Below are experts of layer 10 (counted from 0) of a mixture-of-experts language model. Rows are named up (a neuron's input weights, with its number) and show model dimensions 128-159. Each number is 128 + 24 x the weight over its row's rms, rounded and kept within 0 to 255. Numbers have three digits each.
Before each expert's rows: "gets" lists some tokens that make up at least twice as much of what it gets as of all text. This comes from a sample of Wikipedia text that the model never trained on. Tokens count by the router's weight.

# expert 1
gets: "s", " ", " con", " S", " p", " re"
up65:105165120131123070143175111131143094142123137140139141123128107115148129099166106095153105170152
up66:115107127133117132127133146141096143158107109103119168117118130151157129119135154147148057122098
up67:118146109177096157109159144138134106113124090119105097127095116122160133093122116147110091110127
up68:149131095127094115134113071138125102158133123160159136136136110105105141145128115155136133157130
up69:183125127129152111154125116126100097132118128150127156150141108096125118077163153111136140079151
up70:125144155113173134126195112141094124090099130098120131094090124126144153132175090131115147079153
up71:083106134101151109117130174124122118113086118105086093096091130123098151139138144161142144135111
up72:137149154105098088124122152156122120117128120092146110130147116102163168136115128133100122145105
up73:127109102118087085121126152121146106105090125113158148140127085096150102092133136138130149135075
up74:111128077140116126104158169096102144111107135080148139089132146112118141106136107120148160082154
up75:127158110118145136120124139111160132116193136111121171140135114137110127122163124092128099125183
up76:176133111125128102189113103107092110114107137109106151115177134145135140153119120163134083148144
up77:118126142093119152146171148152130130120155141160126111138131121114123156080119131106101116118128
up78:095153134076155148149106105155112118159121124181127127131147125092114118161122110070104126080107
up79:148139152136146104165081140107097087104140167109095159081147087094118137122132114143175154130108
up80:175089127086140171113114147124133127125119100137109138134130129157081117089175146128164143104168
up81:151123116110137115129095138069110119123114126119108100141120137149116160117139134108097135124132
up82:104143093147137120112151136126134097104096111127134109117128116129133122134139117151101121118144
up83:094128100122133123121126150122145120134148150124079139093089110127110106119108142105120141126105
up84:121133169141165081134120152096133118100113118137106066143101157132111127159144104120157143108133
up85:121115121148132145161119101150136083098165145173168092151120111102085135084174098144117137101147
up86:127109125115121138161163154186125191136139131108111089098112102105123127132136138127125143125111
up87:107142122156182083081140125138140172110152094173119100140118110099130107122131131118138157099157
up88:116140193092078135121130154126172136128098120134164166111117122117168148151112132155141105146150
up89:102107111166163117125167139132127138118131109134109096159158114099122121129154130144093150113115
up90:135133123074155150116132148097127156137108123098103146164141128129079163118172108084138158098137
up91:157122160139107104109111137110114112089147104121099153095169170102116132124114100160125090134118
up92:130070114103129111117122119111141135123134100164151130115135137129147160131116125071139168148129
up93:099120139160140139148131150118141083113086112095132168169110089141178146101147111094096060150206
up94:109138143119133109110171156138145079115178139127143129163115094116132095114123085185141150135189
up95:121125138094136149096133156124090136123139125138094070110120129129112157145097083105050178121166
up96:050203128102150159124140111126126102125162164133149116106100108107140093128150107132135162164072
up97:112188158150118119139148130109146152143143161127104121116134089112148121140169106124138158119141
up98:119140133114157141121129113123136094117140142106115143131118104127104116144155118135139121144122
up99:129135151177120100179174139106147109127111130122140115114106075133150136155080143116111103112148
up100:133129115119096103154127141098134158136108071130096138116155160156183129084095164091157157111117
up101:139124136106124141165179102131131133175149127110150130107127135132115128089127110141100148128146
up102:126149151117181146099123128191121109153124124100062116160092136140149149084125161187138146143105
up103:118132102171134112117124105084128120126086129065130139126136107136114142132116106157075113183127
up104:118159106146112117110117120095137085169110124107118102116114158099127135121115134092152091108121
up105:126138155157096098161121151111102128153124073109085121117109113091137123186101129119154152090139
up106:104150107106130155128131109083111123120168106122107164185130118113133112131156112163112126102153
up107:099098118106090154121149131133139131129108085125134132131135121133101147122113133097086116122148
up108:165102170148129123123099152140158136145098100127118128160089145103104149075135090116158137086127
up109:144148113144122147108117180097154120133133099123145100112157158105163120084117111145195109144137
up110:133151135112144113111130128094113154069106109152065143137105119102124117131121160134114159131132
up111:150084155130123124110131126105138139119100124081123128137151150127112114159118124158146136146191
up112:134136135168099110141172150127088146108140160134116174115133101109085118145145116120119154107111
up113:127124100199122160139127139104184125147130094083098123096102147108104108149161157121120149145128
up114:124166092158098090102146212126098152070125100138139094127149131143103126148137141108148165164115
up115:125187133064114113114108120141146172153122135116137149098130096185080123179087093116157103157141
up116:116144123077136115130134137102122118126132157129130118093114144120086122096110144164113110134116
up117:144128153122150126114075113124129124108119132106087125122118115145141094118140124103065146066132
up118:118108157127106119169085134112131119093098089098086138090097150129156148138086122174125130107178
up119:126148131093129154161116163108138109168090101134088132153122178144140147141165078141128106151100
up120:130117118162114130159149187097086166139125112139127170127143149118119107109119156156100164122180
up121:139162120113120106114171148088107129115122144135122163083104089131137121086146078088094100119159
up122:111102119142153116144157149128125139111116130121065110139118118148100149094141132097115138126108
up123:117140117117097102149105132186173114149162111109125149146131128116142140120125139103134142129087
up124:138138131140145089140145144133113130094119147100066115087121118131123112147148099117170095148163
up125:080094121101100141125118142115119158143094093100076119114116165105158111105080122099152149146117
up126:112136165130124127126141106104155139100121144137125106146133108129133090104115175163138089106143
up127:154130101151123149129155151106159121165127114114106128151119168144139129163154090208127117124116
up128:118159101125128131117126130108124110102093089078130133108116129138123154114082105096145136134119
up129:144194120148170106110142159110147169122136144135124092093160120133108137100138121138073129087107
up130:121114118168094094144202141139125150114147126166127133110119127129111107161122128153140172116098
up131:139126166131136099133080117125144126110107090126101129167128099122143161102098104100114134129126
up132:124152106142174118142103155136155102131120145158140146100099146097116121131041145112122123125160
up133:148152103121169144111134130145122094137099118116164146109120128097112118143113124143100147149162
up134:157164175108137113154138107146152176145103144154150144105126164165064120138118114146103172105120
up135:100141087147094131144117162141159132145151107107130143117154129088105127113152119129177165090100
up136:148094151077111123164119168175119124109136105133109141144148118067111143111098127132161137079141
up137:114100117148134128157117128131111136159095161125146146099132081157139183139136112106090108136120
up138:098110100127138128132188099111144111116133139124107109114106169138125145101127090097090102144159
up139:113143136142118104153150101132121083100129149167112122126148121128122099123133074179122168136121
up140:162171105083114155097112067146133168096141132103092164139148122128093130078158174160139126087129
up141:108101139160143134113159117115162113132142151129138132113090085142111102146137180111139129109098
up142:151100094171127124123133122100176099175121127131131161140131125112141101077176099106117151104148
up143:149115141118070128113103133131108128085098086091147090120142129146123130095125151128134110126128
up144:135125077147139128131105126165153151155116104140100116156129132079123112134094085166115088112142
up145:163108129148089111116126153155098102056109143106092122126078128097169129082121130108112084166094
up146:062114153144147136132158098119159124129108100147135072129122129119121118143150157127132165125150
up147:140203137181145085141095161148147147136122141131142130070111136106141172146153159130156123159112
up148:138150148125147129124120141128154128090141128119102111158126102139134114139127126128127072104112
up149:144132114141140117125178156144153119129147093106171133088114164125117111134118115106135138113070
up150:157133076158154120093148153133102107147140143113142126093164132124149161105114126128164099153110
up151:123157141113140141092102141133109117088137130136054119132124131113132112096150096114092142129178
up152:110172097126152146147132117114109125130157146112081125143127125102105123115144121163109138165091
up153:132113106112104109101104133063141125120085114113115129143159130130145114136154075120156150106163
up154:120108119110142078125140133135114119150111175130122130124123157121127170127146151163110106127142
up155:111154074131096132124102105133116125183101164123137125150085141118122115123125130111136075153148
up156:107131121120157120156162134135126113088151112123059114078102094158105145130181112131127154126156
up157:144094109103066105132130115108140078151117179089151136125132159115149163147134089137146153100125
up158:137098085113148108108137155096096166099169187116097137117139159158128107150135137109144144153120
up159:099106091103100145150111064138128168108149110130086168116129099141085152131158104133124144152078
up160:135137153103135117092093121100097152122133160168098094120117170125105148159156122132115132140121
up161:127113204124107105157144168054088080148121073165148106126161121138119151164158111127124121152135
up162:132154145157129113157156185170125085126131168157126127138154149111120145089108090127104110159141
up163:130135074142125154151148117114124129113142088168130130137115165133101133131132129119147110126139
up164:149136133149132126091126144104123152105120136145107164092113117156137139076169146130162155113086
up165:139162109126130144151143127100116097153098095139103114134102144148111099159118089146093144131121
up166:119098081106078109124108110112120127155156116137138090124125107140090136124178121129123089160121
up167:144138092138120103124151127136097134112109087099112156160108143139107093154125119128118123113127
up168:123132120145141060125158137089124187120094129100108122100152131162120142112160111137056157114149
up169:159132081102149106110142138130119117133120116112133129083113115125120128094175133130116158141134
up170:097124099119114122111149156123153108140109149098133136115153151139082158093153122141169146121113
up171:100173180092085099123098118113125076119161146121081097135108101090139111094132085162116124114165
up172:118105124131151141079156138111153105107121116140112160102113146122182112118127118121126119134117
up173:155092130123102115115126099133127133142165125155096150173140115145119100139116120138120108118088
up174:112133102106161089142141173093138165047149120109184068150115182102153172118125134070100145104113
up175:085097149105092106138163107132127091120138177102097153147161111118108098149158153112122121152174
up176:124103170102088118090122120122143164110133100125102128143086135132123173157140121130118132117125
up177:164145109108121169141086114126126131118098138143129155154093113090091129106181130137138112112143
up178:152137133132067104119108141154154086098143126132132096153135084107117147105181130163098144147136
up179:153134102129130148123126171130124120126120137149089095130137137105137153124131105131183079132073
up180:112112124078153086097155132090130171148094132126111170095118138133110138123109131168120130103114
up181:124122094153087125140127139133157098147184129141121154093135158139162143109116108138119137100139
up182:140109152138163116135132128128179096100133129104151141126106130130109127136102118131112116098155
up183:154126092129141155127125089126146069124129118090144144166155149141097131106149075138117100085138
up184:141168127146114103136087093151142118099129109149081088109111136149085094112101137109112121102151
up185:127138131086096116120161144104081119176138111116102150118183152141118120130144080144170116176125
up186:132076138148128141160160172122144126164108070129129126134118120167129112124091082149137149098087

# expert 2
gets: " the", " a", "-", " The", " an", "|"
up65:105153133105190122147134147127081127148127093142153132127108102140160131129143121137136136120115
up66:107148123145148181130135142190119138124145130129174114128128116109142149152148117102112117076150
up67:137121110125146148138088119175136135115136123097078089139158118124128167139100185098122134155124
up68:110176193096152141129124153090146089114129152115170138183134121123140124144133088114104063101146
up69:091146126123123144112103120104148114106104142097096091132122149128132142139145146122105151072174
up70:146105156096129123145168133155122084162163138138083182114150090119130155147133116101136125162115
up71:117092170144141123102173098112108158130154117148140087113154160157155156134173106126113154154133
up72:132141158115164117168131083102125121152157125075103176171134088151179146100127137103151123108131
up73:151110161092074125158141092097141097159089137134132079116150137121123142134152168135131137102170
up74:159131127159134125134091104144168127168157117158135073143133111134121134153132119112089127144122
up75:114129086149119136081132105122116134107129093148131098179131135153115151166116150089118179086085
up76:120094131129126115122114176091152126123106091120173130112096126124143158129108146090100142105141
up77:160165117110117162105161137143125139121145072134117129128106141127119114120086129140152164101151
up78:136140129134136100144127120143082134125147119117119165151093125167111184140146081120150162128144
up79:118128147107115119128163112143162169080090148153099171160169118113116130090166119134123161102128
up80:088161127119161166113103164124123102155154151108120106134118096148095135084139137157134105118134
up81:174150092112121149135137133186112139146134113152132092114137133095100179157138102092130119122088
up82:091114123109117118158166146174188161070168100127111131149134140135086140129155139116108116094132
up83:080142121144112126150135153121149148120100148117147132137188110194148143152125128129125077132152
up84:178115151104087150095119151120118099149114135127123091138085136122120142135141084104157114125117
up85:135103121140124155131112136102116110125120143082121137115107142096120131145147101110143158117116
up86:168113147137133135147105104112105133086140094109088099133129145157142167138161137164117131091169
up87:115124131083078108151123147133122116132078157153141139058106143125128134096136130082133127211105
up88:169118156127151144108131155141116139105128163148081101125133126166126162131122120108112135110141
up89:125094079136141079157124123163118143129110107105157061120092152144073136144108120127166137066164
up90:121115140115166132137150149088114167112112125144116101146124136132135145103120112104147109126104
up91:107129134149106128147128107099167171148142128086081149193104165099115081095096127178107193122134
up92:148126118158118115122125129123116094137123125113109146122163130121124167106135130162097115138135
up93:086140140121148134137122152097125101135090120095097135129135124132127115128149177133097125133063
up94:118172119072124096157131128128141133111145118120099151078118092119129098113115105150085093136118
up95:099149112088117172085127133131131115154124118109078134114183120059140117136140154122100105069109
up96:118134165111143164120115125130108136114133109158099102119136094133107115154148103167081113104133
up97:104137091180125156132155121132138146132165112149097146116117101153114130164141137108126137170137
up98:140118167137128137107135125103163086120098104140136139130126141132123114141141077115076100088169
up99:089098151143096180126112154107088136113107105103141124146096159118135113075169129102129156113143
up100:112133138108121116102156119111152160182096126103156136134139166131121170149125136156166178126123
up101:102154126119128142095112124136128124138145129153119106147102157106110132099159090096093108106086
up102:149167137131177129118140140155131112107095160119139130155097119105135107117156119092144131121099
up103:124137085116125163124127133119136160111135135130114088126073084129156167179141126132095131137068
up104:101136115118125094166100152130206160124146149120094129088172118105105118144092148131108116112118
up105:127151071104128178139153114132109076115158148136069141165108109132111150114146116125137112131159
up106:135127166123135136130146154142136092158155151134171110107125125124099094122172160180110110129088
up107:110157135124152151113101107126172155088148111115114163148136117135163091127136104110118134093118
up108:146181077101139136140140148158118148120113151123119119121139120113105129062117124167103165147109
up109:133129068116158125151076127106136118166163146126104111111108114161105127094123140114122165100107
up110:160097161120124081139208099130128120123146122137127091136131143095128152165175088126154164134140
up111:157152157154089136122146135105107166165173138120060157112165141138152135134118121123107162111157
up112:078114097145120136091141114106091130119097157134153176126149116112107124088143172142139148119119
up113:155150131124165107114150145136100126097146115146159129118147150103105157144146148161138148179143
up114:133110133114069115161092113141131117128152102094103122128150127131126119104175134115136126136145
up115:126153127127132132101180118090117109096121142110158116192151068154155137138121113144187125146176
up116:120121153179167121129129143102136123091140148127098115145097137119130117173172135150113152117072
up117:089162102155141167119131133154138146129090174102102142064146069109118141173138138130075151105158
up118:167139089116121148146088127143153125132125144146130116120119186154100118104151095133121161146125
up119:114115160131166110083130109120125155110145099101102108128110123112138128136119127156114100134134
up120:129135098129069135117160152147107092166143099116093102112083127123153109140133114090162121131098
up121:154107134125104140165099152078142126117130153127131181132090078129130083158117110140134118127132
up122:109158126095092113150129140132142144131140181101064115114116133075117116108122143145074165150120
up123:122132182073117146170122130110141126144163132143111116163189144083165113143161150127108139145161
up124:124158106109108120131126128139150151107089107109129165094107096140112157131180101150078133158143
up125:120131098124144125115130137112154149141125178118148142137143124115087127087104172131133127127102
up126:088109122058177101126163106119140132117120138108088148126149090134173135182140164140134105147125
up127:108138154153116089118159138122171167132089134130120114105102146128100138132101104128103133108124
up128:162128129094145128120154117113089093087132135150151091118151132137104148101145089135137115123169
up129:146148158150107123133128143124126140126107124117132171149159140117138137100119150149120160128135
up130:150148107088112111116150169091080187098139115150150189143138165124134136134134125141133123153099
up131:126139078117091161141121119117170079179113056106134101195141162127101144111129117127161135122146
up132:117147143141126115119098165094101096097124122157094110184190126090150113114110098129085102153110
up133:074131145137124142147089158107141081126130106124120164148142146115089131181140161123148130115146
up134:119135134110132148098109145100100101137103170110102165124121112128142100163157092094119138107162
up135:117110109130144140086156124124155147117096092127113100150124165111177154103145170127151144108123
up136:149157152120110115162182183094099164139093105180104147102148141109082113137124128116113160122166
up137:166181090146122134095069144145146134089133138073097088136138124097139141114155164142101132131111
up138:114118106144115107136138132128128193174140113168133103118132150121153106150148148110133145100144
up139:123110092122152108111112145085139133135117097111143094147139100117147151132105127146131108093116
up140:102108152140128135115153097092131138120149106141082117116152148100149139055185110155105175087121
up141:130121116166144117131115151133118120145125135160116105162074125118147164127124108101070118126124
up142:120100170170131157144090127110156174118124172128131108153109163092146119144119140098125108105111
up143:122150113167132126182117145155096131071151121151130150114111142081119111128097109124122174182118
up144:116159121137098125141116114117158078125167165150072118134107130119146094140121090120133147107126
up145:153158151150147127105143100098109171120113127140145164150125095149129118142157120114098098110145
up146:136151119195130136156126185137104085113130108142116111138134099108095149098133110132158149144094
up147:108137141103091142157112124183091121133129113131117138137074133118101115099121134150116114111110
up148:127110139143129135087179125117118144118098164125149136099143154110094124148104123172128194161111
up149:126128130129133132131145134099117122169096173102113090142133140130165097162144129146091175104185
up150:136175143119144087138118118083133121106120134164129123134151108095141081142199111135111147116169
up151:145126148151152147150092114141130137082124144130166124123101147098136151108100123097094121105119
up152:127139137131186096105131118133093125165119114121118155145127127128113140138121093121107145214128
up153:121112145131122105135124157109136110189150154130140156175137111107098135140152120133192139134119
up154:145118139117089111115145176070160141120135121153121109116159156110094131159103135136099154117132
up155:108104120105179123137134164118113088140140089168093126145130161114139135137142111108119143125120
up156:125142112145110130144119175081089147129120083091143109133195158099161166121120162123100114122129
up157:127140139136159151127142180135113111107163115081160105118136135126088119128095143130135120120147
up158:104117092130121088123150122113125128122124104180122083138225106134094123141116122148130161109152
up159:111116102100067124104114120149164100133140124185119107179122136066129144113145097122141100140148
up160:123117107113105096159134154109133142125118139115133122138169161117104178115155080120154144119136
up161:145169135144103089146144159104123116113139084080158121131150115130143087154130133163160124143128
up162:148161149121109119106144154148172126130091126135091146117145110125090131111141142108105120189129
up163:141135101096116136144115101122161122179147164104096112107175088179100130179134080110097124123133
up164:127141150122122098174158146171158137139161109153081125149147113133066092153134131139102148104170
up165:124140158093123151099169132142144119149162208113115116135114119130116130121145147156128153175170
up166:121133091119171089148124125101153108119098077129146129146135127127178086134126115115119115115081
up167:135103096129147115166084115143145158091133125118118128148127117135135137065153131095118167124146
up168:119112105137149148162123132149191121157146132123119151116114162109147125136168064133103177129162
up169:114143116116103097143110131152121157149148070135142138093140114093105136166132140130139132164165
up170:114128139093094141171129126139092172100137141168121135126140164128138118128098127095128149135115
up171:110144165179101126095117161134135106143102151105123112099144153115127144109135119098119110099123
up172:097150109183117141137144104139128155101124111127114123121127091121136147119147148149126103138191
up173:154136127127175144163148125080146160158161117143126113139150128139156158090143163098169106104180
up174:126155138147131096139140157131173113143160138103130150128108129143190135132091133147135146142168
up175:116151115142120120091141107090154065082113157091139115142130110107119167122118111141136104122149
up176:147134105121132164118070159097109070156143132141124179122126121143155109139156100127116119154156
up177:130152097124125126165114165133167122155129115131142115136143105122147083148167122088113141168165
up178:126164154134099134171119122105119140109116134118160110123152124115109141126130149132186136074135
up179:113160138136114173173124125137118129134112112132143130095135129104119121122118145120148129149126
up180:135129123065078095135125137152114171131118118115140106178118140156122130098118121130150142137143
up181:156107122073141124135139131179144184113118149114107105142145129125133129117107163114099162128149
up182:125167104083156160095149112096112162120098123132110113142177150139101190171094105115104155097119
up183:148139135098121134144152112097181123143114119131119096129124141141133161109163097107164124129129
up184:114120136139142144129127111095165125119111148114155160130137147119136149150168143136088123130160
up185:135144113122094152100160102166137140108104127125107102136137133153082104124112140116135110106169
up186:101116111104126090179163148076169104126140168129138088088094134128115107141153107121121141144140

# expert 0
gets: "\n", "ed", "te", "e", " C", "T"
up65:158113138163112101137146165103122154097070168120075124117097118112136126117108141109138145106118
up66:149079155140119150133121132118155141100104119130100134151127098148122095125086075170161146110141
up67:087147126155114130110133113130128111093089132114133146148128144134080138108155184126177139179132
up68:130142100093104129137144112167102106092117140178106092146162147121096140121115105127094126138192
up69:116151132119139160143113134112149122131107154090114158097134144120126156119081115146097127123118
up70:150141114122111120112108136148081140089156120071109113144129105109102124148122129138110083128133
up71:150100106122141110114151101169160113142121101091096105130150119186132099128089102099136144108135
up72:131103104129156108104186159103112083123128153135150057118092134084101104120142132195152103159180
up73:069115136116138108144084124138139157125144117081152108134128142143102132180103128162110141125110
up74:117161129113119081103060156140141129171143094114120131110118090118144152075166106149133110143114
up75:122119148123103101127142150174121136104151070144163122141150136110147129119151152174164127122121
up76:169135130145151173172117199135108129151166100168094138134118173167141171153136113152119136109143
up77:142131110119096147140119159131135160155123106119133080107162117129088141149117126076121103197144
up78:095111111150135157114107140113133091047152138140131101105123171128082129128116145083101143113102
up79:152136159166151176198098158133109145098125118127134123126118104105112156159099106143155102151117
up80:139098128136150135124109131104119101165134133138155144100115155123104133097169105156087134083123
up81:132160072150139135107158153086162119108119153143125086128122098134136126131157132115099151129112
up82:137119111098128118118153108125161119120118129098150102118094118134139166134143125128125096092111
up83:124124103147163110108121173128131128114153121132123120131101107100151131177185145109149072101131
up84:141146126108129140157135137119088150104139089130135120117119134114117150124126160129125133109161
up85:133144140145136090128130144144102156136106136126124108139131109159133134102161115098070109147145
up86:173170122095120143135178139134111169183154140117137116135119122121123126065131112123108125150165
up87:136116119120116149144129093124128158116098120098124169147127129127164119127115161170096116110140
up88:125152110147130172151171074136113143138094123104110102120141120123120133162109109128136108083124
up89:168130127112124092095157113088119123104140145113132090113116141143137098130132115184158144153145
up90:154158114146156134119111110098150123151108105157112131111135119149108100126114125160121141138148
up91:124129112129115107145130107115140163114130117110121115104088152108165152131142119120104133115099
up92:141118154110130145149109128161126121149105124132061099134120152119187127114152064143149140101141
up93:093106099119087171114118106107129136146133146117130123168140137101135112134121162116134158121132
up94:125119132158138144118149105111111106160126159105161129119087165125136114109135144145111064109135
up95:110134152173140148140174110139162117103158134124108125144084152169133068148089105135098154126129
up96:159167119124150135101128135067140153097132138095125102086081141134094163167130121124142105125134
up97:173144139139119175124131115134153168114149119098120123063110097132127156114100116146165123141172
up98:172143098119138094160152121120117099117171108161138104165160110145086097170104098110143155151151
up99:119119104167105145097135102136140079089116105127119065143122106115156181136157099159130089136119
up100:104118125149125151136167107139148145192161117139136098155096107121117079115112095096137150172114
up101:128115079108136147163149119117123139105077147149092154166092134095120122097105123170128138142112
up102:126117132135132098125125134140140122128138139131162111103151141135150116148165110144140129115167
up103:190157161149116108123193089141141102112091098130097084183112120140106131155123159139121145130128
up104:121146181130118073121114118129140120107162146091161145143119064146102155138114133100158109136120
up105:129116139124146095111122109122132137135123131140178125093139132069133143119139129135183168117108
up106:117194118161143135080140148110121064098155118137127114101139148123145127145146129136110143080141
up107:156161121077139110127131105088110140112107138131155124148142125089124147136110120094099135139130
up108:130144128092121090100126155114114131120166132125133108086148124126132120165115131100140047137093
up109:122123150144141109147124145156159093134135131127165105136111150071151170122158124101148133103162
up110:124122107086097124119141137108144144159117153146132110084056161079119142197121108097125148155155
up111:115118130153107141142149162089166102190133113134119130131142114177113095146120098147094151158137
up112:100145119143176146163078108150122135146086127131125100144127157101169179117093077144133125109116
up113:132108127150105126107099121146115147144136112152107157103138152102119145135137121085075133162121
up114:172156114153167128146086142117105109100130135132124117133142131164151127180111107137118156111122
up115:141123140128149153124098144102130166143126155144151129122131161119147128110114149148104156098144
up116:125115129168150159129141114146099140091121140124145080099166134139142170144160148113114095124143
up117:154142134118109148128110122108112124152151125132163163147090163088131126113078154166139106126127
up118:107104096054125127216112090130142121132125127140163118122140125104143146124147108128119085127153
up119:125129164102124103122144160126143094135182103129154126137099156072130127153119098147091164134124
up120:170133108117103094118141103095130115151093137129156129106122115146125137111096148141125193144156
up121:146116131114125142137135107105076126126140118125123137096156165104108102121113139155138134120121
up122:117161148124145150100089109115128122093095116089111075135126146128115131150089169141118114129169
up123:136127161138151132135135126125097148143103130123113113113093141116113096160139161161131133129161
up124:142150141161108143159113168193140163135149131114108119100129144113143137133114141115117116108141
up125:127137139112109101162134141088117116138137122132138135139110104108149107146101126168161130103159
up126:150150144118119115120141069139131145141134162140089133164067109119121093141159094108113135155146
up127:144103131102111105127126121150146139125125143152116084136091149111119139144174115086120151144101
up128:120114156131118164151128146160130162113108162132116105125175098084104114129149112097106082112183
up129:141147085107147135148120105152122092112115106155104133117128155110153162116166103134160073135154
up130:132126126141125133133134144122140127136155152097145125117131111158146128154103116111146130190132
up131:149124145107171144177149136148120139128166118133112129069125124109144103172150097171156100121152
up132:131122162131133145102147141156175157136142136100116137122129132111127123115071120095146125105153
up133:128152144103112173140080152112131115122146144104076126156121126108178099144097085121112116093181
up134:165119167142087147144144144123138134103150118139129121150118134111117156118109125132075160133128
up135:137095115089110136094136124129114110114121140123133158152120126114134104160124098148167122105130
up136:121159138106180064112120076137193158121151147134121092108130105141110188147131094140150141135116
up137:093144121097102134134110123121116102122119160125137107138157104167152102130126115107091124116124
up138:138189119159106169141097117151135120178076207146128161149171143130096109152145155146122135146084
up139:176145138129134154165134090119162109172167150139182119136133094102095137163120120102125092120138
up140:134132121118149138160139157106169112138108156107166080114162110108155135156093161154097137159068
up141:169138144153116105151131109130143090094148148124126123184175111103105122141114111126111115136148
up142:165137139151066141124101132113152101127126152124100087140095142119186144167120121151143117095168
up143:098087165118116110095108104127173151138127137093130130122080112101132053109154165115087120129139
up144:174150072126131099099149124155115081155131140136130137146099115101137116118122106117146127086119
up145:126111105097129114091118101127126111132114158128120080142095102141120094143153134093124149099133
up146:127141134114134140120109158133109148136103114114116116160160168119135107126177125123137144132133
up147:139136114105131124137121135118115100130117101120131116101112084166162116080137129131062130063066
up148:159090139078099122145146115100126114143131106101109139154165122132112121118118161089135094117123
up149:121155137160156131112089163128131153116080147105141058106122101135159108101139159118171150108158
up150:129134135156118123140136134098107115127127101134123108138162112164118101099130145127126103107113
up151:139140103128141140145109142132128124148129129128093127125109131161138108146129129148116137149137
up152:132132065155109173157140084111112133124125191153085124130138085139156098123118121110136164109139
up153:090135115170146151142140154127153106138127108098142092121093112107127115176130097115127113105106
up154:120110108134087172146134140114105147120160126130127171142172129116168129110157126140112138103132
up155:104152108120156120137131157099146102151136138161157106136123148109136115141121134121149140107139
up156:110141098128120084138176104132141110087089138143122125128173089123056144104141128137151139119115
up157:173123121096085150157141131123129121143148142084101151146121130185138159105141122149171116126126
up158:108146119143123102107118105102142122182137116109089154123068110137147164118133134128109133125128
up159:141061110130135115144103137108148134099150136090124124159121136113114159110090118110113154107131
up160:122134140085159147109091142152132088095126153140112060145121130152160128179135069088159149146119
up161:131143129093135084167089149156105151157145148123128084111123104135132146099143130151142119107142
up162:134130136120095128123155132133135131137085098123099131110124153123102129161144106111101095140165
up163:101182093075120146140145143142110167112125118166131130115088107145120145126133097119136141133156
up164:144156109143156156105170140118105106129160134130144108135098107083111145079192107120114149110108
up165:153137119107107147144121098167102128182152100122129112100142141115147126130166112158155143056106
up166:127123131140156121093104111125119112154145099118137117118094196084109147125114103095124151140083
up167:122160104099120125125146118064124140138092186117113102121111112143156121155116108155142134095141
up168:146094109074150107109153135093169072107136134129121108109164161142118139154124157161111133134093
up169:150117132115084182128127101104148088112149111131104156166119125170116120172109107177104156160132
up170:110159117127115124127123141115149119136119168130067134166080122132133127151098159145119102163143
up171:152092137102098073116141102104129100143113168130134100115135139095169118081122050114088090192131
up172:116103114143125149110123126105141128144163128136148112102113154129165158148079127139112128102160
up173:093110128105118102149154137126110122117083129137090126127153108123110154135148124146110113100119
up174:162180081134102157139156113100150148139131119113099091124142114123146104126084105119108130143102
up175:142146156115108100121136130096121157128172170103093110175117124106112136107104099122113142151116
up176:135148154114116116128129139145140106151075124095135139138136110145152132134136138140137164129129
up177:075082111137140155111121140155106134129099131146127119131132095150136115141120091142119156151127
up178:161134110141141122091106068115116129120116147140107135102153145113120118106121103077113161154157
up179:124129120134121121166122119105153135112124142121119101152128111084172173077116136136111092106092
up180:147105102089111121124114115110106108128143117105174123121146118102119122103107143129100116120110
up181:162114144120105125136098095081149088099132102157132120149145119101118155090127102142075122106119
up182:115081089136102116135132131139122110109111138125112070132131135138163119098107118110142146137206
up183:155162110164118122156120085125108142097158162098158186144151151140090089107135125105136120130116
up184:109089144162173125165125124183154111118110104115153127169157144130140152107129148147087165122143
up185:143141162122156148145110132139099169157122125118156092163127116119139148106104155122123149171119
up186:120129111119127127137142128174099144094110147113119136153208090111129093143114136148117112112167